From a checkpoint of a small mixture-of-experts model trained on Wikipedia.
Size: width 128, vocabulary 8192, 31.6M parameters.
Experts: 32 SwiGLU neurons an expert, 8 picks a token.
Below are experts of layer 5 (counted from 0) of a mixture-of-experts language model. Rows are named router (the router's row for the expert), gate (a neuron's input weights, with its number), up (a neuron's input weights, with its number) and show model dimensions 0-127. Each number is 128 + 24 x the weight over its row's rms, rounded and kept within 0 to 255.
Before each expert's rows: "gets" lists some tokens that make up at least twice as much of what it gets as of all text; "mostly gets" lists some tokens that are sent to it at least half of the time. This comes from a sample of Wikipedia text that the model never trained on. Tokens count by the router's weight.

# expert 115
gets: ".", "==", " |", "-", "===", ":"
mostly gets: " Chevrolet", " ITA", "\n\n", " Interactive", " •", "==="
router [102 138 126 149 167  74 122 109  98 127 101 122 115 139 132 106 110 145 150 104 118 123  93 138 125 115 116 116 112 141 161 125 112 104 133 121 173 122 143 145 104 157  88 174 135 109 157 143 150 150 145 165  91 115  90 130 134 104 170 125 122 134 140 132 117  95 128 143  72 166 154 144  72 115 124 117 106 157 128 141 123 103 150 168 122 133 126  96  92  59 145 180 131 144  96 142 136 129 157 108 106 133 102 120 103 107  84 126 134 158 140 121 123 161 119 129 132  92  81 115 138 161 175 130 144 126 122 148]
gate0 [118  85  85  76 105 165 132 136 131 158 109 126  99 145 161 166 182 114 143 123 126 147 107 126  92 123 141 103 109 109 150 106 122 152 134 107 114 148 104 151 170 117 101 133 150 100 153  77 102 143  92 156 129 131 134 140 149 162 122 136 123  85 100 154 149 103 103 130 127 162 137 157  92  76 105 134 158 123 107 107 114 160 140 107 144 136 150 135  94 170 139 142 143  90 121 128 112 103 146 104 133 146 117 134 124 131 149 101 147 112 126 145 182  88 125 154  97 114  88  91 112 153 128 123 106 126 150  96]
up0 [176 152 153 179 131 123 119  93 116 111 159 106 167  96 120  81 114 161 127 107 109 113 146 140 144 126 108 160 121 149  99 140 108  83 145 115 150 135 144 115 111 127 165 131 108 136 115 171 129  96 172 122 129 128 104 142 102  99 130 101 140 172 138 105  97 150 141 134 106 103 113 105 143 160 146 130 101 123 155 156 141  85 147 153 169 116 102 102 128 102 108 131 119 153 142 133 128 153 108 182 117 111 115 146 134 141 125 159 115 128 112  84  84 140 120 131 152 158 159 155 158  87 157 146 128 110  69 126]
gate1 [137 153  78 130 118 124 139 136 119 116 151 156 130 124 108 111 162 100 127 178 138 115 139 132 140 124  74 116  91  88 160 123 129 162 154  92 122 166 113 124 181 104 113 106 148 124 141 169 135 140 151 126 114 117 125 122 137 151 109 113 128 117 109 132 138 119 104  78 142  95 142 111 135  86 137 117 147 111 135 128 144 139 148  94 116 166 110 140 123 125 132 139  94 130 115 170 145 160 140 105 179 157 200 142 134 175 127 126 148  83 118 148 183 155 128 121 145 137 170 146 125 138 113  94  84 128 108 157]
up1 [142 120 100  93 173 130 149  99 119 138 120 136 128 137 154 101 167 134 156 117 141 123 113 115 102 106 118 136 160 103 165 160 119 156 172  71 125 124 124  95 160 133 124 151  97 131 173 136 134 139 154 125  85 158 122 113 160 116 123 139 109 143 135 146 164 126 150  94  92 128 176 135 115 117 133 139 124  97  87  96 102 154 165 122  93 164 155 170  99 115 124 127 135 103  72 169 126 134 151 147 156 139 155 115 130 153 102 120 164 151 160 113 146 126  83 108 123 103 128 158 126 115  91 105 138  93 131 127]
gate2 [ 92 142 187  83 141 139 173 140 134 160 136  84 122 108 121  82 129 134 158 105 110 172 116 122 127 115 102 126 135 174 146 102 114 151 108  62  96 113 146 104 152 161 141 132 108  83 133 123 100 167 118 155 120 147 124 113  95  76 123  80 101 121 143 140  87 108 157 138 127 115 118 102 105 175 126 152 105 134 126 140 135 137 131 114 149  94 129 142 112 122 173 136 127 140  97 141 130 109 125 111 119 132 117 113 118 138 179 132 113 154 106 103 125 129 115  72 103 125 148 146 166 111 157 149 118 136 132 128]
up2 [171 112 126 119 104  93  96 124 136 113 152 166 150 131 118 139 125 166 104 153 155  93 108 133 150 109 149 124 139 108 116 168 131 124 138 187 129 146  69 133 109 137 132 135 155 192 109 117 149  99 139 107 143 112 135 115 160 146 125 140 166 172 125 128 133 126 152 145 120  94 172 131 146 104 154 140 130 126 100 122 122  89 144 151 106 124 111 118 137 118  79 149 102 133 153 127 122 156 135 100 154 118 124 130 106 109  86 112 147 100 143 136 121 137 123 132 156 122  89 128  77 175  73  69 101 136 156 121]
gate3 [102 148 129 121 162  83 115 132 110 114 139 147 161 127 156 124  91 123 134 155 152 107 103 138 170 162 151 132 111 149 130 113 121 134  97 124 105 140 146 134  90 151 132 150 124  96 119  69 143 160 131 141 183 135 171  96 135 111 140  93 120 125 161 106 129 144 120 110  99 141 173  95 173  94 109 153 166 110  97  70 128 127 143 162 105 100 156  86 168 137 138 146 122 115 119 142 110 150 145  97 102 150 127 107 121 106  94 120 142 123 139 174 131 116 155 159 139 132 143  88 102 111 101 137 139 146 115 161]
up3 [106 141 122  85 151 111 128 137 107  89 127 132 161 133 133 185 114 118 120 128 164 110 113 169 163 173 152 120 141 154 148 104 158 150 141 138  86 126 162 127  87 114 132 138 115  78 152 120 129 167 133 133 162 180 192  96 127 121 126  94 142 114 121 113 109 162 147 104  79 108 167  96 163  72 117 100 136 103 125 104 106 132 125 133 113 131 122 131 145 154 149 162 111 126 139 104 108 150 150 145 127 137 136 116 104 131  94 136  86 132 136 182 129 120 146 109 114  98 150 103  92 121 138 128 116 146 122 128]
gate4 [128 157 138 136  79 137 161 188 118 116  96  93 144 142 115 151 128 172 125 107 109 114 163  92 144  99 136  72 121 103 129 147 159 114 159 148 162 113 157 115  97 115 138 114  97 122 140 114 156 165 133 147 138 132  94 150 102 108 103 147 146 148 132 135 127  98 122 123 136 145 149 166 128 119  60 107 136 137 142  93 109 130 170 171 139 151 100 130 127 131 129 189 121  98  72 153 109 126 151 126 131 126 112 112 111 134 151 139 107 123 162 167 112 150 104  70 116 110 127 141 155 121 146 123 131 106 114 129]
up4 [113 138  89  99 115 114  90 130  92  94  89 119 113 131 145 136 193 139 155 112  79 124 184 127 167 137 137 155 118  94 165 135 130 154 149  85 113  76 155 151 123 114 147 132  69 146 124 177 112 129 147  87 131 123 118 175 132 146 106 148 120 106 117 116 153 108 146  98 126 139 132 105 117 181 163 139 128 125 141 110 106 119 108  94  90 145 140 125 110 136 125 139 109 126 120 114 123 111  68 147 151  85 144 144  96 120 166 127 127 141 129 137 135 150 129 109 153 132 154 149 150 153 138 117 108 100 130 116]
gate5 [169 133 125 131 127 123 116 137 113 109 114 116 134 157 132 122 130 119 123  78 166 156 166 132 118  80 116 157 115 100 136 109 128 106 129 148 150 139 141 111 162 137 108 119 164 170 124  51 104 125 114 152 128 126 132 138 177 105 106 102 136 172 161 112 110 132 167 141 126 103 104  96 131 160 154 173 132 130 160 136 141 125  77  99 160 138  90 112 105 105 126 158 135 157 132 168 100 148 163 183 120 132 140 129 126 122 110 130 116 158 160 132  95 131 119 126 142 124 150 176 116  68 118 134 124 123 115 156]
up5 [129 127 103 151 128 155 113 129 149 122 155 136 118 140 110 149 112 134 109 127 125 103 143 112 168  89  86 159 171 105  89 146 118 114 103 145 151 143 125 127 128 143 147 188 154 108 136 154 108 149  71 134 119  89 139  95 133 112 186 158 139 121 117 150 102 128 157  88 161 125 107 184 104 158 110 116 100 115 127 126  90 120 163 150 154 149 128 127 117 118 141 106 127 175 155 130 133 109 162 141 159 146  97 170 154 116 143 129 172 132 157 122 144 130 142 111 144 145  71 144 138 154 146 110  99 151 164 120]
gate6 [142 104 117  94 155 156  92 103 124 142 175 103 120 138 114 104 117  84 152 112 171 156 142 109 120 126 124 120 159 185 130 111 124  93 124 108 121 136 115 102 142 140 123 127  95 156 131 111 116 159 110 135 143 128 132 113  87 110 149  82  85 115 132 148 110 122 119 164 127 151 145  97 136 131  93 162 130 111 124  92 168 161 109 144 130 125 156 118 134 101 184 137 196 133 107 116 112 144 143 104 109  94 140  94 140 128 128 129 143 107 152 112 112 101 131 183  75 149 165 133 119 153 166 154 129 158 110 132]
up6 [174 123 172 106 141  89  79  80 136 122 132 129 176 123 136 129 110 125 129 114 147 135 132 161 123  99 122 153 130 178 102 125 126 114 125 125 132 172 110 133 107 152 111 155 139 171 125 172 145 109  90 169 148 123 153 113 176 105 161  95 114 153 127 130 171 146 164 176  96 101 129 154 172 136 106 117 110 132  89 147 136 136 141 170  91 143 115 147 142 116 147 126 119 126 117 130 157 131 135 121 151 140 104 149 132 121 110 123 154 102 112 136  79 146 132 161 136 130 144  95  74 131 156 136 139 150 168 120]
gate7 [137 154 136 134 119 115 150 157 162 134 150 134 123 134 130 104 160 139  76 143 122 143 133 107 150 163 143  99  94 118  68 164 139 148 119 121 131 107 135 127 161 131 141 127  94  75 119 151 120 160  94 102 113  93 126 136 131 124 148 100 176 148 116 108 143 166 142 105 134 130 108 157 106 124 148 141 104 147 158 152 113 120 126 121 141 135 112 116 107 131 154 114 100 103 114 158 182 133 112 156 128 160 167 183 139 128 150 128 188 124 144 151 190 116 131 155 124 146 126 181 148 152 142 144 145 148 132  74]
up7 [142  93 110 109  88 116 118  99 120 147 131 114 109 132 130 155 118 116 135 127 186 130 146 127 118 111 132 152 119  99 161 117 114 114 137 142 124 162 113 131 150  96 141 103 152 139 153 126 159  97 145 142 167  95 153 133 121 124  92 159  93 115 114 136  96  95  93 159 125 111 129 100 119 145 128 118 173  80 115 103 141 120 124 116 141 127 155 133 134 161 122 163 166 156 159 114  82  90 129 132 127 127 103  56 101 130 139 116 124 106  68 136 133 118 140 109  98 119 132 149 112  69 104  80  97  99 121 168]

# expert 88
gets: ".", "–", " (", "/", " $", " 0"
mostly gets: " £", " −", " www", " +", " °", "}{"
router [108 146 124 165 152  87 121 124 105 107 145 138 111 144 152  78 129 124 165 123 141  84 123 141 124 133 107 137  80 167 136 117 111 142 173  95 159 120 166 107 149 178  96 117 144 146 154 165  93 142 128 136 167 118  74 131 150 121 163 110 115 103 140 169 124 129 122 114  92 168 146  96 143 118 105  99 153 138 141 117 128 113 120 114 130 144 130 120  99 110 106 176 126  87 115 173 129 106 109 105 152 124 138 101 129 154 170 124 164 126 146 119 117 118 146  93 114 111 118 109 153 143 174 120 124 150 177 156]
gate0 [119 135 114 119 107 101 147  90  88 107 120  98 115 129 128 131 139 136 144 177 141 112 127 114 113  93 131 156 128 134 108 119 146 161 126 136 108 136 148  95 139  87 175  89 139 109 119 118  98 155 118 121 131 114 152 136 136  94  99 186 159 168 130 104 163 170 128 105 126 141 120 183 111 188 144 105 114 102 137 143 124  96 132 129 129  98 112 149 110 161 154 152 127  88 103 146 156 121 137 128  94  91 141 138  99 166 101 106 131 156 128 156 113 163 151 118 134 139 109 105 166 134 176  88 157 121 165 124]
up0 [149  94 109 189 101 196 124 115 136 186 138 139 136 139 146 172 144 126 103 102 135 114 139 126 163 128 133 135 126  83 108 129 147 130 117 117 141 150 118 117 109 130 111 135 127 152 101 124 150 130  99 112 110 156 148 136  94 138 114 112 115 116 123 162 108 148 124 159 111 110 148  76 129  97 116 102 111 116 146  88 116 131 115 116 133 136 158  80 119  92 108 114 178 154 123 151 130 201 137 135 105 117 161 127 112 106 151 146 177  92 141 142 174 131 156 103 137 127 109 135 104 119  81 115 122 132 159 102]
gate1 [120 117 102 150 120 202 166 135 156 159 113 102 149 108 141 124 123 120  77 142 119 121 144 148  92 134 156 123 127  96 133 116 130 103 136  89 124 169  81  98 134 146 148  82 141  75 117 154 115 134 157 136 146 121  91 145 116 121 128 147 156 103 178 139 138 114 162 106 138 100 116 130 158 133 104 113  91 114 100 152 123 110 105 155 142 136 127 119 143  84 105 113 151 119 116 162 156 136 134 124 122 118 159 123  95 185 144 131 132 134 134 152 116 101 163 129 127 131 116 112 149 145  42 126 133 133 143 106]
up1 [ 60 141 125 157  64 145 111  91 113 144 131 144 143 136 167 180 141 138 100 146 112 137 148 119 148 114 122 113  90 156 113 118 110 111 115 115 137 133 121 135 122 122 141 135 139 130 113 141 120 122 114 128 152 151 132 119 175 165 141 113 166 144 133  85 122 135 107 129 132  93 105 134  80 179 143 109 130 147 123  79 120  77  93 140 112 129 146 148 146 131 165 155 103 151 133 110 120 126 139 122 146 144 135 113 111 132 157 131 136  62 130 164 140 134 190 138 142 135 108  81 116 118  87 102 136 121 177 149]
gate2 [136 153 116 168 133 130 155 131 182 150 142 113 125 122 107 129 106 158 115 133 123 112 131  73 104 145 112 145 116 143 138 195 154 139 141 151 124 161 122  98 128 167 126  89 123 141 151 109 115  95  87  75 118 107 138 125  92 134 124 174 151 139 152 112 136 127 137 154 144 144 133 197 117 143 120 150 110 112 159  95 105 128 120  97 125 154 142 152 143 165 173  92 130 120 110 119  79 124 129 151 152 125 124 131 129 136 144 150 144 136  94 102 131 150 152 112 112 115 147  48 136 103 145 140 120 164 111 126]
up2 [ 88  93 127  94  97 146 134 145 114 125 133 129 124 164 115 144 167 111 138 113 153 162 132 140 168 115 160 136 182 120 155  98 124 125  75 110  99 122 165 144 121  90 144 151 120 143 114 108 126 142 152 128 118 139 135  99 101 150  89  78 146 117 153 151 113 112 137 105 131 124 123  87  97 121 125 125 116 157 101 165 133 106 117 146 151  87 144  87 147 127 101 159 117 136 168 137 186 173 117 129 109 140 139 171 142 126 120 131  97 119 136 158 122  98 110 132 131 135  98 191 109 161 123  78 110 118 127 108]
gate3 [ 97 142 113 162 111  69 117  95 107  59 130 153 112  85 144  93 101 138  77 145 121  99 140 175 130 174 137 102 161 186 116 155 112  89 148 150 133 132 108  90 170 128 112  99 108  95 140 137 116 130 155 150 151 134 105 150 163 125 127 152 105 113  74 113 140 151 132 130 114 125 111 125 116 151  99 155 133 139  92 153 142 129 109 124 128 150 177 155 150 121 133 132 135 123 125 147 159 124 115 110 152 100 137 138 115 137  99 117 151 109 104 105 153 152 163 118 121 115 116 147 126 109 118 110 145 151 169 129]
up3 [132 169 136  83 129 149 169 121 136 157 112  77 159 171 127 136 138 125 134 140 156 135  99 118 144 131 105 135 148 111 146  93 128 163 104 113  97 159  96 182 122 137 117 122 128 122 137 145 155  97 129 128 130  74 131 168  95 134 112 167 127 147 142 107 140  76 148 105 123 143 100 122 158 114 161 105 102 107 104 110 103 106 143 135 117 126  93 124 102  90  76 107 127 123 162 121 169 123 144 131  84 144 103 100 115 129 100 104 134 194 112 153 126 117 114 131 115 120 101 138 117 118 126 139 131 185  96 113]
gate4 [128 156 115 114 135 104 108  87  86 122 144 134 147 142 119  83 138 126 156 137  90 145 164 111 136 132 159 143 111 156 164  93 123 149 126 127 149 142 131 118 160 110 145 151 142 150 120 155 126 126 100 118 128  95 160 141 130 106 134 122 140 109 181 122 112 158 125 120  90 177 131 131  99 135 117 122 141 150  91  88 120 119 103 127 157 168 130 108 129 181  83 135 141 145 102 103 105 128  98 145 118  69 158 109 164 122 156 130 102 148 155 165 142 165 139 118 116 145  91 148 157 157 142 134 175  92 176 147]
up4 [172 160 117 144 127 136 132 119  97 139 136 101 144 126  86 106 125 164  98 130 124 139 151 128 109 129 132 145 126  99 170 115  90 169 150 111 146 146 115  99 150 109 116 106 148 109 136 151 134 163 145 136 144 124 110 129 117  92 130 150 110 135 109 166 101  96  90 150 145 158 123 133  78 157 171 161 162 128 130 155 126 144  87 127 157 142 120 100 116 144 117 147 162 155 140 160 106 158 139 127 146  77 114 102 134 169 140 152 111  96 163 123 156 154 216  83 131 127 105 151 126 105 144 134 120 118 109 139]
gate5 [ 76 138 136 151 158 114  66 153 120 141 134 143 110 137 135  99 149 123 138 116 117 113 115  91 110 154 157 103  97 139 106 168 127 111 115  50 140 114  92 160 124 136 171 134  53 150 128 126 129 128 115 143 170 137 128 131 109 163 114 163 149 105 122 146 148 163 128 159 128  92 123 110 130 126 139 119 137 116 128 119 146 141 154 117 181 148 150 108 138 119  98 116  98 104 135 129 145 162 152  91 158 147 131 142 119  83 116 101 136  74 136 149 117 119 125 154 112 148 127 124  99 110 154  88 148 151 158 123]
up5 [149 168 131 113 100 150 112  97 117 119  94 138 153 160  86 144 117 150 152 138 131 137 133 145 131 128 110 182 154 100 153 134 137 163 119 137 118 153 141 147 133 104 142 136 180 136  95 135 101 157 158 114 128  82 127 120 142 147 133 125 124 156 105 116 123  99  93  99 150 127 104 148 154 140 148 130  92 158 141 147  61 148 124 121 127 121  91 119 108 157 152 112 160 136 135 125  94  70 157 163  94  76 119 128 128 153 161 124 150 141 154 128 182 123 115  97 123  85 146 113 138 167  99 138 100 123  96 124]
gate6 [ 51 107 104 125 151 155 155 102  98 152 136 125 159 143 115 122 125 121 156 129 157 127 109 132 161 149  97 124 127 126 156 159 107 119 160  92 112 139 161 133  98  86 140 163 126 130 128 152 141 145  72 114 115 162 130 110 145 101 126 128 104 131 122 116  97 106 105 105  90 138 113 137 104 134 118 118 127 107 124 126 130 153 138 112 113 134 116 129 127  98 172 140  74 125 120 162 161 186 139 107 111  86 135 128 169 141 147 108 115 122  98 110 119 161 148 129 118 105 129 139 146  55  92 111 115 170  88 112]
up6 [ 71 109 143 179 128 119 137  99  96 126 128 156  90 161 111 147 111 164 160 140 160 135 111 100 125 120 104 161 122 120 135 185 126 138 134 150 131 141 166 154 112 144 138 134 120 139 126 136 154 150 135 103  97 130 124 106 125 119  92 133 120 133 121 133  78 127 106 129 102 145 111 141  67 126 162  92 154 116 112 171  83  97 112 101 116  87 116 127  86 143 170 136  46 129 105 136 121 121 108 117 166 121 141  93 149 129 119 137 105  95 111 108 148 129 150 100 150  96 127 152 127 124 143 114 153 147 137 117]
gate7 [156 126 122 112  77 116 146  99 131 129 130 110 115 123 128 144 149 146 111 106 111 140 131 106 114 187 122 149 129 163 178 133  91  97  78 144 132 112 119 135 150 114 130 123  95 121 132 138  92 162 134 177 110 131 120 127 174 123 156 115 114 124 179 142 127 120 112  58 117 116 105 136 137 186 161 141 118 156 150 131 121  86 133  91 139 139 108 114 117 107 157 116 154 148 157 162 146 168 149 130 130  93 133  86 157 119 103 132 106 151 123 130 125  88  80 112 137 159 151 121 147 161 160 130 149  95 139 133]
up7 [168 152 137 147 133 159 130  98 138 109 120 126 124 120 147 134 137  97 144 108  95 142 124 123 128 165 147 147  98 162 133 111 102 143  98 117 112  85 140 110 161 112 121 117 134 119 173 139  56 154 115 141 144 138  93 132 163 132 142 118 123 122 125 166 123 149 123  95  90 139 144 156 163 134 119 140 127 145 111 110 126  91 120 110 134 158  91 113 110 111  89 116 135 117 137 143 131 111 115 113 114  82 149  94 133 159 185  82  82 130 127 112 126 104  94 107 159 109 149 146 184 117 201 105 122 109 137 148]

# expert 241
gets: ".", " ", "\n ", " an", ":", " was"
mostly gets: " Moham", "ا", " describ", " Beng", " rul", " count"
router [144 114 128  86 144 116 153 117 128 128 115 134 121 106 109 114 135 140 150 117 130 111 149  85 156  92  92 106  91 129 121 169 103 136 159 129 134 164 141 144 148 153 128 133  70 127 154 132  68 142 167 158 145 131 109 118 118 105 128 109 105 154 126 131 137 108 113 113 128 127 129 141 120 138 181 140 134 111 162 115 124 126 136 169 132 176  99 153 101 137 154 189 135 123  98 104 110 117 144  90 113 152 107  93 117 120 155 127 116 129 134  80 113  78 104 136 127 121 171 138 186 123 166 130 142 136 174 175]
gate0 [158  91 100 139 129 143  90 116 164 147 165 111 174 135 145 116  88 133 108 129 139 120 144 131 107  88  95 124 133  80 149 120 106  79 128 139  75 117 130 148 123 129  79  88 141 114 153 154 109 108 145 143 160 135 112 134 130  97 127  65  93 161 149 111 145 108 112 151  94  95 141 146 138  82 103 184 133 118 132 110 103 153 140  91 166 113 141 133 103 108 126 140 123 151 132 124 152 122 137 138 117 151 121 123 153 147 114 140 119  78 100 138 142  87 130 133 188 157 141  96 124 123 141 117 135 124 136 150]
up0 [146 107 134  94 136 141 162 118 158 158 165 131 160  95 141 134 154 146 129 117 135 129 135 123 110  83 122 131 167 118 137  85 132 166  83 110 129 139 160 104 128 136  58  86 121 179 140 137 100  95 120 103 168 133 146 168 113 126 130 122 138 121 133 160 123  87 164 136 148 138 110 173 114 135 133 102 169 134 139  84 140 146 106 102 155 111 146 114  94  77 156 171 139 159 104 130 121 119 157 112 133 103 140 102 124 143 110 104  87 122 131 116 157  95 107 115 105 114 154 113 124 124 168 102 118 142 113 153]
gate1 [130 163 118 112 178 106 124 136  97 118 119 106 150  98 142 149 140 123 133 101 141 124  77 149  97 100 106 108  99 126 171 147 112 163 109  78 140 101 139 104 126 150 123  84 140 108 126 138 100 180 107 180 155 141 121 101 125 106  88 120 163 150  83 113  95 132 110 174 105 117 164 132 124 143 145 147 143 157  97 114 120 147 110 184 106 110 112 143 128  84 153 149 138 136  81 165 153 149 132 106 127 111 118 130  92 101 145 122 140 140 138 108 142 150 134 124 139 100 156 111 123 149 163 120 171 129 114 126]
up1 [134 102 150 105 158 155 122 155 144 128 162 150 154 137 153 116  92 136 151 142 120 102 125 136 133  94 164  96 137 108 100 158 145  86 132 144 174 144  84 149 127 116 156 135 141 162 107 156 109 109 114 152 136 104 153 185 146 125 141 151 113 145 154 141 161 112 149 115 109  97 109 140 158 105 110 101  88 120 129 131 143 130 128 128 168 147 129 131 127 161 119  90  85 108 158 124 143 113 140 136 189 191 121 131 172 118 130 144 114 122 134 185 158  92 142 124 140 139 107 144 159 112 134 143  83 144 117 160]
gate2 [162 111 117 129 129 146 107 173 162 110  98  95 149 141 104 134  86 115 127 103 162 143 114 126 132 130 114 140 127 147 148 115 139 133 156 147 163 149 117 170 137  78 150 144 113 103 132 123 134 146 137 130  84 117  97  96  52 135 101 165 102 115 109 163 111 106  88 102 157 124 114 128 139 131 130 121 145 120 139 160 135 112 148 127 160 152 138 146 149 106 151 151 157 133 114 105 150 132 164 109 167 157 115 115 166 127 154  98 141 175 158 115 104 101 153 143 109 179  88 139 135 140 159  88 151 110  98 104]
up2 [ 74 131 156  95 147 122 141  77  95 142 134 130  79 111 133  75 154 138 117 119 101 147 124 138 130 133 159 116 132 118  97 146 160 121 102  93  74 121 137  74 128 160 141 128 149 150 121  94  98 136 106 136 152 103 129 136 179 130 146 117 152  88 132 139 162 158 132 105 107 102 134 113 149 114 109 125  84 122 130 120 133 138 104  83 119 118 106 150 117 137 118  73 137 133 142 133 115 122  93 155 104 107 167 136 108 152 107 120 135  91 101 164 167 173 115 111 113 106 166 116 128 105  91 127 121 162 127 132]
gate3 [103 128 121 143  98 125 115 130 186 130 138 121 128 112 139  87 137  92 129 122 167 156 114 136 151 101  89 117 131 121 146 123 143 144 168 107 111 137 138  75 101 131  91 132 128 149 139 144 137  97 102 125 134 129  95  91 101  99  91 125 138 112 160 148 144 184 122 141 105  89  85 132 106 126 150 143 158  96 148 134 175  93 119 145 144 116 156 124 118 135 111 142 170 163 152  97  79 105 134 119 112 116 130 124 109 148 126 157 106 145 148 133 177 127 105 117 100 143 119 171 173 112 159 151  90 117  85 105]
up3 [ 97 122 150 123  87 106 136 138 175 123 106 123 106 131 109 121 152 107 132 171 145 127 139 144 154 110 100  99 129 117 120 164 103 123 151 121 131 142 117 119  96 161 109 116 120 144 115 151 112 119 146 154 142 112 108  96 116 128 144 156 139 156 139 146 171 163 138 136 135 104 119 148 121 170 191 136 144 108 200 115 130 100 135 166 123 109 144 121  98 124 114 115 151 157 147 131 109  76 100 168 126  99  94 100 130 110 165 161 101 146 168  93 165 145 115  93 140 131 121 160 188 114 136 127 107 124  85 128]
gate4 [132 162 102 137  82 120 146 128 126 108 106 130 144  77  81 155 116 103 162  73 133 126 166 112 125 113 127 168 150 135 179 131 134 133  82 124 114 136 119 130 125 185 149 182 111 129 130 167 117 128 162 134 147 109 118 135 161 147 147 159 108 102 139 148  97 164 112 124 109  81 150 156 106 152 119 109 147 119 101  89 146 127 157 130 118 150 126 109 105 128 109 115 112 155 104 128 132 182 144 120 103 127 162  83 108 129 124 152 112 132 133 101 116 161 129  97 118 125 151 112 120 114 120 118 178 162 144 164]
up4 [135 146 155  95 158 125 130 119 153 151 175 157 100 105  97 197 156 112 130 154 122 115 116 139  62 140 126 119 150 127 123 119 158 119 124 120 117 137 125 110 124 122 173  90 102 135 115 114 154 120 119  71 136 120 126 128 157 152 136 128 128 112 121 107  99 117 104 125 153 146 102 154 142 142 143 163 106 105 149 182  96 143 112  62 126 122 160 198 119  78 130 162 148 128 160 122  85 122 143 113 109 127 118 121 135 135 105 122  95  92 127 116 114 125 152 133 141 150 157 153 127 144 123 128 144 154 100  97]
gate5 [118 125 108 133 132 125 101 166 141 153 137 126  84 144 141  97 183  92 134 131 144 143 135 134 130 120 160 142  96 137  99 134 117 127 168 115 134 169 181 135 136 107 132 121 135 124 160 178 144 101 134 129 135 116 114 140 119 139 145 109 142 109 118 163 115 176 108  97 127 132 122 112 137 123  87 125 141 119 131 105 146 151 112 180 136 133 103 129  84 103  88 167 180 109 109  79 128 148 105 203 111 176 113 147 118 122 136 142 110  91 103 161  87 116 131 151 109 165 113 108 127 156 151 137 118 152 150 140]
up5 [154  83 157 152 141 114 125 159 117 179 162 146 111 101 167 109 125 113 138 161 130 111 102 114 123 147 160 134 108 151 123 133 143 142 188 128 102 166 163 157 113 111 149 158 115 132 158 152 120 138  65 133 158 104 152 133 135 140 135 101 111 114 120 106  97 136 144 128  90 116 111 126 141  98 104  92 120 116 127 118 120 157 144 100 108 122  80 120  87 124 141 134 186 125 127 108  85 116  96 146  87 159 103 130 108  93 106 104  85  73 123 170 132 122 137 128 120 140 137 124  99 145 140 149 153 142 134 113]
gate6 [ 85 150 180 120 148  97 156 111 117 141 148 127 136 129 115 205 177 168 126 116 154 146 113 133 154 152 120 128 147 138  99  83 113 136 177 138 128 109 150 127 147 154  95 129 115 105 137 134 119 112 133 138 123 108 190  96 144 143 140 113  98 130 116 135  98  83 119 125 152 137 160 114 142 148 146 140 105 164 137  80  88 129 137 189 146 119 155 106 149 143 159 112 103 150 106 170  99 128 148 139 123 121 109  93  94 111 127 139 181 150 128 126 145 120 117 152 142  96 140 145 125 131 105 124 135 136 114 166]
up6 [126 144 140  99  81 141 127 113 168 118 151 129 141  74 130 152 126 114 135  90 122 130 106 163 144 102  74 107  96 105 143 123 125 116 118 142 167 134 177 143 157 123 139  81  96 114 143  96 109  99 127 120 125 129 129 110 138 154 158 164 152 120 103 145 142 138 116  83  98 141 208 131 125 154 158 151  94 174 164 132 102 123 134 127  94 117 141 144 162 119  99 157 190 127 100 128 115 118 139 140 105 104  84 134 148 138 114 146 161 115  98 113 121 128 106 132 151 127  95 162 145 145 121 138 151 119 124 136]
gate7 [131 123 111 105 136 133 153 143 110 144 115 150 116 140 139 124 153 149 156 130 164 116 108  96 108 122 153  85 137  76 112 107 133 135 108 105  94 140 149 138 152 142 156 117 121 101 149 131 137 104 109 121 123 130 140 147 119 120 132 112  98 117 105 120 136 142 162 104 106 149 145 135 143 130  87 113 131 138 134 132 141 143  89  87 152  92 144 187 123 112 124 169 127 155 160 138  80 134 101 101 154 102 120 112 129 193 128 141 113 107 174 121 108 128 125  65 143  99 129 118 115 157 119 108  36 149 168 103]
up7 [124 134 156 141 121 120 113 104 150 130 106 128 147  72 116 109 128 120 124 119 145 133 137 137 111 133 117 139 157 171 138 136 109 111 195 134 144  92 125 128  90  93 108 147  94 123 111 134 164 143 183 137 134 129 148  94 120 121 130 131 109 104 112 127 128 171  91 143 142  87  95  85 110 105 113 140 117 101 135  74 160 120 137 130  92 135 125  75 154 148 110 135 133 138 111 131 149 119 133 144 111 152 147 144  98  68 127 147 139 155  85 133 137 128 132 143 120 154 146 123 140 153 156 182 207 139  96 122]